config.yaml
moe_layers: [0, 2, 4, 6, 8, 10, 12]
balance_loss: 0.00396
lr_router: 0.00125
learning_rate: 0.00373
beta1: 0.95
train_tokens: 327200000
dataset: "wikipedia_en"
Below are experts of layer 10 (counted from 0) of a mixture-of-experts language model. Rows are named gate (a neuron's input weights, with its number), up (a neuron's input weights, with its number) and show model dimensions 0-191. Each number is 50 + 15 x the weight over its row's rms, rounded and kept within 0 to 99.
Before each expert's rows: a language model's description of what the expert responds to. This comes from a sample of Wikipedia text that the model never trained on.

# expert 14
Articles and possessive determiners after a preposition, opening a noun phrase, such as the, a, his, its.
gate3:44 56 65 38 39 44 39 37 33 51 30 79 50 19 43 44 52 38 55 50 26 47 48 31 59 68 45 71 62 62 43 50 72 61 52 43 64 53 66 65 50 58 43 29 33 45 61 51 53 71 66 41 49 49 71 45 16 72 82 73 17 75 52 50 75 58 57 57 54 35 47 33 70 61 63 66 50 65 49 44 70 64 70 58 28 73 36 66 69 33 71 36 84 78 72 32 63 57 79 37 53 68 44 63 28 47 60 31 38 49 35 36 45 42 49 43 42 51 41 79 88 58 25 31 54 42 65 67 60 64 39 50 46 44 37 47 58 53 31 27 36 43 43 54 44 45 51 16 48 49 46 71 50 23 64 51 51 71 59 55 31 58 64 68 79 76 48 12 53 49 78 48 60 72 49 39 45 44 17 52 47 57 59 42 58 46 39 55 54 63 55 37
up3:67 53 72 45 58 44 47 35 34 23 32 76 48 42 26 59 53 63 49 55 41 24 43 42 49 65 41 72 68 59 27 48 83 46 49 48 39 65 51 51 17 66 52 50 46 34 55 37 42 52 58 54 55 56 77 42 46 44 61 41 26 72 32 54 69 43 61 69 39 46 53 56 76 45 40 51 42 70 34 36 57 31 80 74 50 35 28 66 68 47 60 50 81 53 49 37 60 58 68 41 70 49 38 81 68 55 69 32 15 53 54 40 74 25 58 53 37 88 59 73 73 53 19 55 63 34 54 35 59 71 73 47 44 40 71 63 37 74 31 49 35 23 43 65 52 48 44 54 64 56 41 40 70 41 54 45 83 62 58 50 39 71 68 65 56 58 30 26 57 54 60 53 42 77 59 35 66 52 31 57 61 27 48 34 61 52 60 79 55 30 33 51
gate4:43 55 45 57 54 34 44 76 68 38 56 26 41 66 48 46 77 44 45 40 59 26 33 49 24 49 67 56 43 33 58 54 45 48 41 29 64 65 45 45 47 54 52 87 56 48 62 26 67 43 27 48 69 48 64 88 60 61 44 51 40 57 47 48 33 30 58 42 60 79 42 41 44 62 61 53 57 48 52 46 38 21 59 32 43 76 28 11 51 56 59 40 71 32 44 60 54 51 10 62 32 83 37 63 47 18 67 60 76 49 42 49 56 47 31 40 28 60 40 60 44 68 30 33 64 71 54 51 36 37 36 48 52 30 52 43 60 67 33 63 52 57 51 60 74 36 31 35 29 48 29 66 43 62 79 36 69 54 52 61 50 49 40 36 68 59 61 28 31 44 56 27 74 42 59 38 18 47 43 47 33 80 61 61 50 85 66 44 51 34 72 72
up4:50 46 59 52 34 53 45 48 78 60 46 35 78 62 33 55 72 53 62 34 34 17 61 75 51 66 38 55 72 24 67 45 64 65 50 64 58 47 52 21 67 53 63 71 38 34 83 38 62 44 23 56 27 32 46 65 72 49 79 44 32 65 04 60 57 30 66 50 43 32 29 14 57 54 75 56 66 46 57 66 36 40 47 46 49 64 49 37 36 48 40 40 55 61 60 37 59 53 25 30 43 47 56 57 48 33 55 50 79 57 64 19 42 47 10 80 32 24 40 32 60 29 64 49 43 37 54 38 53 41 54 58 40 72 42 40 43 50 61 31 46 78 53 77 68 43 36 41 41 54 34 75 43 30 51 63 67 39 32 44 41 57 43 66 50 57 64 28 51 38 54 56 65 46 66 58 49 66 55 55 71 65 45 60 55 43 80 28 50 57 41 67
gate5:89 63 49 57 53 51 66 37 50 50 82 44 28 45 81 24 32 48 38 46 71 61 34 72 17 51 49 27 51 44 43 41 55 71 74 43 55 67 68 49 79 67 51 57 27 39 57 44 56 50 53 36 56 42 66 42 51 45 65 31 43 81 35 71 51 33 71 59 31 36 67 36 56 66 54 44 71 44 52 35 32 48 65 22 16 71 28 36 51 69 52 34 46 27 42 70 61 33 55 47 74 38 41 62 59 26 49 47 46 36 40 64 39 60 47 61 47 41 32 29 68 45 51 32 26 48 63 81 34 39 25 65 46 57 53 36 48 72 26 36 30 51 33 65 66 76 50 75 54 40 24 66 61 37 57 43 43 64 40 53 59 66 53 39 65 40 63 45 46 59 59 53 51 56 32 36 56 65 69 25 39 73 52 36 41 11 42 58 54 71 45 38
up5:21 47 51 45 35 59 53 41 49 68 38 24 49 96 25 65 38 08 23 17 25 27 70 49 58 56 23 67 28 45 48 37 33 49 44 54 52 34 40 49 46 37 68 28 72 44 39 47 39 59 43 63 63 44 33 38 54 50 48 41 61 39 56 37 36 69 63 67 69 63 23 55 56 46 47 57 54 55 37 49 47 62 41 50 44 59 81 71 46 68 62 53 55 52 25 46 26 60 44 47 55 70 61 25 33 73 47 32 56 51 51 48 62 49 64 58 68 46 58 63 35 36 67 68 53 55 52 13 45 38 47 36 56 53 33 28 46 41 42 50 47 34 49 56 53 38 21 60 43 40 73 43 30 86 69 38 71 08 77 52 66 24 50 41 73 72 68 71 37 43 49 43 47 62 73 53 71 51 58 64 57 61 41 44 56 69 65 45 41 42 49 75
gate6:61 27 38 36 67 70 47 38 41 67 52 44 51 69 34 59 33 50 43 29 31 46 39 50 46 43 38 14 50 54 42 49 39 61 69 68 45 32 35 59 66 57 35 54 23 89 29 50 40 50 34 63 48 53 18 52 52 63 46 29 40 51 53 40 41 41 63 71 35 45 77 41 57 60 34 46 21 25 60 55 35 54 73 49 60 58 65 54 43 38 17 40 48 61 39 37 42 47 37 36 38 67 51 41 68 52 47 53 17 49 50 62 52 34 31 62 55 33 53 26 50 61 21 41 45 81 44 45 61 69 32 64 61 24 30 54 57 32 41 76 60 20 58 46 55 48 38 64 48 39 35 64 17 61 30 47 60 75 47 37 67 77 24 25 23 81 64 28 54 42 53 33 48 75 34 50 47 51 66 17 56 47 58 59 57 28 38 70 54 26 62 47
up6:52 63 66 62 40 71 40 51 69 53 39 29 41 47 50 54 79 43 45 44 47 31 67 83 60 27 45 37 42 60 60 75 67 40 55 53 65 69 44 60 51 63 48 41 70 36 75 43 48 57 83 58 61 43 76 11 59 47 41 73 59 45 44 77 53 50 40 42 66 55 16 49 32 36 62 31 51 40 44 62 57 41 24 31 73 67 62 34 53 75 65 45 48 52 43 29 43 60 91 77 65 34 47 34 53 92 49 53 69 49 18 45 57 75 21 42 37 41 34 67 67 37 56 54 44 30 54 61 55 56 75 40 54 87 59 50 34 54 55 38 32 55 43 42 57 67 40 43 31 61 75 45 57 41 46 53 60 47 59 44 48 53 51 46 73 27 51 64 35 37 38 41 52 42 43 54 67 47 34 72 37 78 68 44 33 84 58 26 37 65 49 54
gate7:41 54 34 45 40 56 62 52 59 68 42 68 46 39 34 26 65 33 48 70 69 48 64 55 29 48 40 55 36 33 27 35 40 61 66 48 56 45 40 74 53 29 54 48 74 60 69 54 44 54 15 39 69 44 45 28 84 46 51 34 41 46 56 57 38 55 31 34 67 40 64 86 45 75 39 55 33 66 58 58 39 51 42 35 27 31 39 53 77 58 51 45 49 29 29 29 45 31 76 54 58 30 26 47 78 60 71 61 42 49 53 75 60 51 34 70 62 55 22 74 30 70 99 27 25 75 60 54 44 45 66 31 45 44 47 46 49 52 78 49 61 62 54 48 28 40 67 52 40 47 57 60 35 54 47 27 63 55 47 84 60 68 38 61 52 45 48 45 44 55 59 35 69 59 35 49 58 65 45 50 42 35 64 56 31 43 44 28 23 40 69 22
up7:98 48 46 30 59 43 47 43 34 35 66 49 72 39 52 63 54 72 67 22 60 42 64 56 49 51 45 73 40 71 71 55 37 63 57 20 41 57 47 38 56 89 36 62 40 27 26 46 74 64 74 53 45 69 56 67 75 49 28 55 60 44 46 27 79 43 48 36 40 61 54 32 67 42 44 48 52 56 63 65 56 65 44 46 49 31 37 71 40 69 61 62 22 48 49 62 51 59 66 56 39 41 59 65 52 20 54 48 24 37 63 30 62 48 45 43 49 56 31 30 36 34 79 24 26 33 51 46 50 55 34 66 41 66 67 46 49 45 49 51 75 14 27 64 49 54 63 35 49 43 58 62 57 50 37 67 42 52 60 25 42 64 53 23 32 38 42 59 83 60 48 49 43 32 61 43 67 71 50 27 51 73 50 22 67 26 54 50 59 81 29 41

# expert 9
Was, is, be, became and born in opening definition sentences, plus beetle and moth pieces in species stubs.
gate1:60 52 61 52 36 51 46 57 06 49 53 57 48 53 56 36 72 38 38 58 30 32 38 56 70 58 49 43 22 58 68 72 76 40 55 49 57 57 49 35 81 55 54 40 37 66 41 75 32 45 72 14 13 54 61 72 74 22 28 38 38 50 30 58 48 06 36 49 22 46 56 39 26 69 47 67 66 72 47 78 40 65 37 35 43 62 63 55 49 56 40 62 34 40 68 46 62 58 32 31 62 19 47 62 58 53 51 64 36 56 43 69 35 36 64 47 55 83 35 80 49 58 69 53 51 67 27 36 63 57 48 48 45 69 25 42 55 29 68 62 54 45 45 51 38 51 48 59 35 57 67 45 41 48 70 44 48 66 67 75 44 67 44 28 40 79 52 34 58 60 55 44 54 67 66 54 30 63 42 38 69 41 37 34 60 35 82 62 64 44 36 59
up1:54 66 25 34 55 70 49 38 68 44 46 49 63 30 30 68 55 79 40 52 74 59 67 59 29 47 36 49 51 32 43 19 61 70 45 31 29 40 54 49 25 44 35 50 43 52 33 43 42 44 64 73 46 52 13 49 62 70 80 49 25 56 66 42 68 79 37 73 59 38 34 64 29 31 53 23 32 59 60 31 53 54 48 69 55 64 06 45 34 54 66 43 53 50 42 37 38 36 69 42 55 81 79 57 41 64 35 46 65 27 38 44 35 32 44 36 54 20 73 40 62 32 58 41 51 57 70 28 46 42 64 55 39 42 65 36 38 41 70 41 65 43 55 27 77 44 46 47 58 40 43 54 67 51 76 71 55 48 73 33 44 64 58 57 45 34 64 29 53 23 41 30 67 35 33 55 54 42 62 54 45 29 58 62 38 46 27 43 44 58 85 31
gate2:46 72 71 41 43 60 62 30 64 40 79 38 42 58 55 46 68 69 20 33 15 45 44 50 45 46 65 67 49 72 39 52 68 43 43 57 64 83 48 69 62 61 39 70 46 69 39 24 23 54 33 32 66 58 39 26 59 57 56 59 67 33 56 29 45 42 51 60 42 39 37 44 71 26 52 41 65 65 60 59 31 28 47 60 38 44 51 61 69 51 64 69 43 61 32 30 36 44 37 58 39 57 44 49 54 22 62 71 58 62 40 38 40 28 26 19 44 58 53 80 60 71 33 42 58 30 63 76 46 32 66 39 55 23 50 48 35 46 27 33 66 50 56 47 35 47 75 40 48 55 62 37 40 33 31 28 36 41 53 35 72 87 57 16 22 44 28 69 62 31 67 61 52 27 60 41 46 44 54 73 46 63 61 50 57 44 34 57 38 70 30 37
up2:27 37 44 28 75 44 56 42 36 13 60 53 19 59 52 13 40 19 35 30 77 68 42 23 44 65 35 38 63 48 33 37 75 72 47 26 30 56 76 59 42 46 26 37 44 81 59 39 55 51 58 42 30 50 44 61 40 38 39 33 63 39 39 67 39 43 87 31 55 66 52 42 72 47 35 47 28 56 34 43 60 71 59 53 46 43 41 47 57 37 56 51 60 51 56 61 51 40 63 70 64 42 39 43 44 68 55 50 73 50 36 68 74 83 59 18 30 07 52 40 46 44 52 46 64 55 62 51 44 60 42 73 48 57 44 14 53 47 60 46 41 46 66 54 19 50 64 62 23 44 36 51 56 24 50 27 60 50 50 58 33 69 38 78 57 42 69 71 49 64 67 55 58 63 54 67 48 53 67 55 36 50 46 46 48 48 50 74 46 72 68 73
gate3:40 37 49 50 41 57 35 53 54 41 27 66 36 64 65 51 54 31 50 32 59 78 62 43 46 63 54 40 44 68 61 49 37 55 51 27 33 38 49 65 79 47 53 55 68 79 85 50 49 38 43 25 31 47 61 40 26 88 74 50 37 58 52 92 17 62 35 25 67 64 37 62 45 63 34 37 42 28 38 55 41 51 44 34 32 70 49 60 24 50 42 33 51 38 33 48 44 34 58 49 70 35 72 31 48 66 40 38 60 69 39 57 41 53 36 26 47 33 38 42 29 36 55 56 55 39 51 59 52 39 52 51 39 36 41 68 74 46 56 66 72 48 31 51 36 66 42 22 57 39 48 46 31 50 52 50 43 48 39 31 57 46 62 59 11 44 96 68 71 44 34 35 26 61 28 59 49 65 59 19 76 68 43 39 54 34 31 33 40 63 72 56
up3:76 64 76 42 49 39 43 69 44 54 48 33 67 45 56 60 55 82 44 72 50 27 44 59 58 32 40 59 57 31 18 58 59 52 61 79 37 32 52 38 59 41 76 46 26 24 15 51 59 59 29 57 55 49 57 57 59 43 29 51 70 26 28 36 73 43 38 54 53 58 58 47 48 42 59 67 66 78 52 41 53 59 56 55 51 30 62 25 54 48 66 55 70 48 80 67 39 63 38 49 34 42 20 27 68 32 50 68 26 59 55 33 39 45 57 60 66 93 60 39 56 35 46 35 46 41 49 20 40 53 46 43 61 44 60 57 28 34 29 23 27 47 68 64 63 38 52 58 61 64 56 48 57 88 74 33 54 63 61 60 52 75 54 64 69 46 28 23 48 66 55 46 57 43 50 56 29 17 42 53 31 61 51 48 24 54 82 49 63 55 34 40
gate4:29 40 39 33 66 65 77 55 38 59 73 73 62 29 82 49 48 56 45 32 73 60 54 38 66 61 65 27 72 74 61 59 78 58 26 61 67 80 50 49 52 59 62 32 60 33 60 35 23 38 35 76 69 60 49 45 40 56 30 82 58 68 46 49 47 52 60 64 36 64 37 57 21 34 60 61 54 41 54 45 25 53 43 63 61 52 41 74 38 43 51 49 41 50 53 58 66 48 64 34 33 51 59 43 36 85 62 49 66 76 33 17 28 77 53 53 31 39 39 55 36 48 43 46 74 44 33 57 14 63 46 68 47 68 47 56 69 51 36 21 53 61 52 32 45 74 37 34 42 43 50 74 61 71 81 72 54 40 36 45 70 40 49 43 59 64 70 42 60 47 80 30 46 32 64 42 60 62 69 57 58 50 50 65 44 55 39 51 58 81 37 39
up4:30 62 28 66 59 45 68 47 31 59 27 59 67 38 69 41 21 60 38 34 75 63 60 41 49 53 61 66 80 36 35 53 73 37 64 40 40 77 58 63 52 60 37 38 53 46 34 42 34 29 65 40 55 49 59 50 24 51 38 49 96 55 55 55 29 38 36 40 51 63 61 74 56 57 75 62 50 70 50 40 66 61 29 44 44 39 63 61 67 63 55 11 51 42 73 36 45 81 54 32 38 51 49 40 35 37 77 47 41 66 50 25 28 53 41 61 43 49 49 35 55 15 56 71 56 46 59 30 51 48 32 53 77 53 54 44 61 48 27 50 26 38 40 38 32 61 56 28 46 39 33 73 33 23 58 56 64 57 40 32 28 29 55 17 75 39 54 34 28 65 70 34 60 58 52 38 49 56 53 81 46 37 38 60 53 46 68 52 32 60 27 27
gate5:72 75 49 56 70 42 36 63 39 67 90 81 63 72 42 24 40 31 64 55 82 22 42 47 49 60 59 49 70 39 45 56 81 28 49 61 42 69 60 44 59 12 57 84 38 49 64 64 38 61 44 29 26 40 57 73 42 60 29 31 47 60 54 55 40 42 82 56 59 53 32 57 61 54 62 59 60 50 35 72 82 58 42 62 63 60 31 53 61 52 52 66 53 44 33 33 65 44 51 36 42 34 40 53 57 42 55 33 49 24 43 39 33 40 44 26 47 39 41 44 36 46 61 56 61 44 15 40 50 35 48 31 59 46 43 42 56 49 42 33 42 45 44 57 54 73 27 24 42 63 73 31 51 31 46 56 28 51 46 71 29 56 76 46 49 42 50 67 24 30 44 58 44 47 76 67 36 57 53 06 30 64 55 45 33 72 32 38 44 32 38 65
up5:61 39 49 50 47 77 60 58 72 39 36 46 62 43 49 73 61 41 21 00 09 57 54 66 49 49 33 51 39 49 74 40 59 50 63 49 34 53 46 58 48 62 43 30 51 52 64 80 27 38 59 39 71 20 56 13 38 53 63 70 45 43 28 74 60 50 52 32 49 62 49 62 44 56 39 68 32 39 41 36 36 56 43 50 36 56 67 50 30 58 25 68 59 40 41 48 25 47 47 43 53 64 30 31 54 63 53 76 59 84 57 60 50 42 55 51 32 36 52 51 31 60 53 31 60 52 29 55 51 52 37 59 35 86 63 53 61 34 43 38 39 46 49 73 46 17 59 51 63 76 66 66 62 70 74 51 50 65 36 44 55 70 31 39 26 49 61 43 52 50 41 55 70 69 58 53 85 41 45 28 74 33 46 46 65 28 37 32 68 55 33 22

# expert 27
Possessive determiners and subject pronouns in biographies, often after for, of or completing: his, her, their, its, the.
gate3:77 58 55 35 52 69 52 51 65 70 50 63 35 34 64 28 70 63 55 55 36 26 61 31 64 56 46 32 58 50 63 57 86 59 46 60 29 46 46 36 64 48 55 41 45 85 91 55 32 43 47 36 43 51 59 69 61 83 68 52 29 74 40 54 70 58 67 70 44 44 56 43 50 42 58 48 55 59 33 47 67 63 67 80 42 66 78 58 50 55 33 24 49 25 86 31 34 43 51 41 52 37 41 51 33 47 65 41 62 41 41 58 45 55 38 62 40 58 50 46 49 59 49 31 39 55 48 21 12 64 51 61 37 31 51 89 70 48 45 72 52 60 64 72 65 57 65 46 79 49 59 73 46 14 84 45 43 39 39 34 45 15 49 78 37 44 69 59 48 53 75 40 47 39 61 48 64 44 53 47 83 56 54 46 49 32 53 38 64 57 51 42
up3:52 77 26 21 38 53 30 53 25 38 71 70 44 61 27 46 51 23 72 30 34 48 42 62 36 64 28 55 42 37 55 44 74 50 36 37 51 49 32 36 64 55 51 55 34 34 46 21 49 77 66 59 34 53 52 53 33 51 32 82 41 46 56 65 70 77 75 87 31 57 45 40 44 50 69 53 35 70 64 52 35 08 56 47 69 35 31 69 38 38 45 75 79 64 45 51 45 55 60 62 41 53 46 60 55 69 74 56 32 61 44 42 55 55 39 56 76 47 63 34 76 53 54 79 43 67 47 60 57 56 30 59 64 37 38 76 56 68 43 59 59 37 46 46 57 56 62 53 55 61 64 37 37 35 52 23 33 54 53 45 51 54 56 69 58 34 72 42 53 37 07 56 40 29 64 39 77 53 20 71 40 65 47 48 32 71 32 55 52 56 34 45
gate4:75 24 44 55 63 58 47 76 59 64 46 58 38 46 57 34 47 56 52 47 68 53 56 44 27 66 49 64 72 20 47 37 41 30 48 58 34 55 50 68 41 65 67 44 58 65 37 52 69 60 32 38 58 69 27 59 79 58 35 49 36 82 73 67 20 47 56 71 40 48 44 63 65 46 50 34 24 53 40 37 60 83 27 29 64 55 56 58 27 37 40 71 32 13 43 37 25 41 22 39 42 50 75 68 50 55 44 66 25 49 65 33 30 47 54 62 46 33 55 35 75 67 81 37 19 55 82 61 59 43 52 33 64 26 47 24 63 55 47 68 53 55 63 59 62 46 47 47 40 66 44 70 08 49 52 49 31 47 75 56 58 33 50 56 38 40 72 47 62 33 53 65 59 63 83 39 47 43 56 55 65 53 34 56 47 41 52 71 52 56 26 41
up4:67 45 27 62 41 47 38 28 44 61 48 22 56 49 17 32 35 25 38 44 43 43 57 44 44 54 56 53 50 50 43 55 53 47 28 53 34 71 51 46 40 36 58 53 17 54 57 86 56 87 33 54 56 47 65 64 73 61 55 57 35 64 52 44 42 52 51 52 38 46 76 50 54 41 57 49 40 28 39 50 62 70 17 50 62 20 62 39 29 54 53 44 73 44 54 57 52 35 26 33 35 37 60 66 68 63 80 36 52 72 39 84 44 81 40 29 65 79 31 40 70 35 77 37 44 61 63 67 70 50 65 26 45 49 57 55 81 49 31 90 47 31 52 40 57 52 18 51 56 62 39 46 49 51 49 47 43 49 50 59 34 29 38 67 28 68 66 38 42 68 58 51 46 66 63 52 45 62 40 31 65 50 43 71 63 67 68 55 29 46 89 69
gate5:56 32 55 62 46 53 48 58 61 62 54 47 64 73 61 39 32 59 56 68 65 45 53 29 48 38 83 13 38 63 35 70 69 87 39 41 45 50 41 36 44 44 67 28 52 43 39 26 55 45 43 36 53 37 94 54 82 48 68 32 30 55 45 55 79 51 26 39 54 74 58 58 59 42 42 42 55 71 35 27 65 64 56 37 84 36 57 40 39 50 32 72 45 53 65 49 73 24 39 31 52 62 40 53 44 42 77 58 41 58 51 46 74 53 40 56 34 63 48 45 54 83 42 64 64 58 85 83 54 62 56 73 40 49 58 49 65 33 70 53 47 83 63 49 62 60 45 55 55 27 35 48 61 34 42 33 68 51 50 53 68 51 34 69 41 52 60 74 40 46 71 33 51 30 29 43 52 33 68 14 50 68 59 27 35 72 49 46 44 57 30 62
up5:43 38 53 45 21 83 58 63 61 55 45 32 74 62 42 31 48 26 34 48 29 74 61 54 35 60 52 58 48 49 31 32 56 55 56 45 50 27 39 56 58 49 50 53 59 55 63 77 57 64 60 44 24 31 72 65 59 27 48 49 39 69 29 47 28 62 53 40 49 73 46 50 56 51 70 63 34 36 56 63 28 39 64 31 51 54 60 57 38 48 58 53 43 90 26 32 61 36 76 43 54 61 33 41 64 70 70 54 32 69 59 59 44 69 47 49 50 65 35 36 24 56 62 40 45 72 64 63 59 58 50 52 62 56 40 41 46 67 01 34 64 71 51 34 17 21 52 48 44 71 55 26 44 35 39 36 19 25 41 56 35 72 51 35 69 55 09 40 47 48 44 58 82 45 71 72 45 66 46 66 53 44 25 49 77 56 55 55 29 55 33 49
gate6:55 50 71 38 26 14 50 35 68 49 77 45 55 52 54 20 36 48 38 58 52 35 52 24 38 61 31 92 45 46 24 59 42 25 27 66 18 58 39 75 62 29 64 21 61 51 47 39 77 46 43 35 56 49 51 54 45 52 65 39 50 38 60 51 64 47 64 48 60 43 33 63 49 49 57 32 36 52 34 61 70 47 61 60 48 51 73 56 73 28 73 36 56 52 61 47 20 61 06 58 55 31 39 62 17 41 56 58 52 25 14 46 50 35 55 26 55 54 51 61 47 48 74 63 29 47 60 60 37 62 72 42 58 54 53 87 29 70 69 65 39 76 57 68 46 58 50 72 48 51 49 52 27 47 54 60 48 39 29 53 23 45 33 50 21 38 44 77 27 49 60 60 53 39 57 59 54 37 55 45 59 64 35 62 44 34 71 62 65 64 56 51
up6:55 58 45 46 76 52 37 60 69 50 73 18 55 53 74 56 43 25 51 39 39 61 43 49 39 50 54 38 55 38 25 17 53 62 38 43 17 53 58 76 51 48 42 15 23 67 53 45 59 67 45 21 66 50 55 62 36 31 36 54 36 22 32 71 56 60 46 41 46 51 35 53 51 31 66 34 48 42 59 59 57 38 65 54 64 65 66 59 57 67 46 25 69 53 49 63 33 43 34 42 50 25 36 62 55 55 73 59 64 53 35 65 55 27 63 50 58 21 41 55 46 83 63 34 43 41 60 56 34 62 91 45 34 69 58 67 60 08 54 42 34 59 73 34 67 36 32 52 47 57 63 48 54 77 68 71 46 58 23 24 42 56 42 46 31 70 57 46 38 57 71 43 53 39 66 21 66 53 82 51 55 50 41 70 50 40 56 68 47 78 56 27
gate7:53 37 42 16 46 55 42 36 24 55 27 54 53 43 68 51 75 41 61 41 62 67 66 44 19 37 70 51 40 27 43 48 52 72 27 42 46 51 57 69 58 67 40 56 47 57 33 36 67 76 45 51 35 56 57 40 56 48 25 69 46 49 41 63 44 30 51 64 33 49 64 69 52 67 67 41 69 57 52 34 36 81 44 49 75 24 49 42 67 32 68 28 63 27 48 59 43 54 49 52 52 64 39 43 43 24 52 41 44 58 60 28 72 48 32 48 56 76 76 81 39 58 64 52 24 25 54 55 61 71 70 36 47 57 86 57 48 39 83 57 34 70 65 56 42 54 61 36 60 52 42 59 60 73 47 86 40 74 86 61 33 45 47 25 66 56 65 22 58 48 45 47 85 39 37 54 33 21 75 53 50 64 52 52 43 51 67 71 54 41 50 63
up7:34 64 41 32 62 67 66 36 43 55 25 45 37 64 72 18 45 77 69 36 59 55 42 57 43 40 65 40 48 58 30 44 49 51 51 34 53 49 67 37 46 86 31 67 66 67 60 70 49 19 58 47 40 59 49 51 61 55 76 36 50 62 37 62 73 12 49 37 36 63 45 45 50 33 33 51 40 50 39 51 27 68 25 25 62 49 43 28 64 42 71 41 19 20 56 48 24 55 41 55 26 44 40 32 59 32 48 38 70 49 60 38 57 77 45 35 55 52 66 53 61 48 84 48 63 49 56 69 60 38 61 57 76 67 55 54 51 56 03 36 26 49 69 57 51 51 27 73 31 51 47 31 45 43 57 56 45 32 31 27 64 68 43 34 28 34 32 54 78 71 29 42 59 68 55 65 31 38 67 45 62 68 37 53 56 44 27 56 42 55 35 44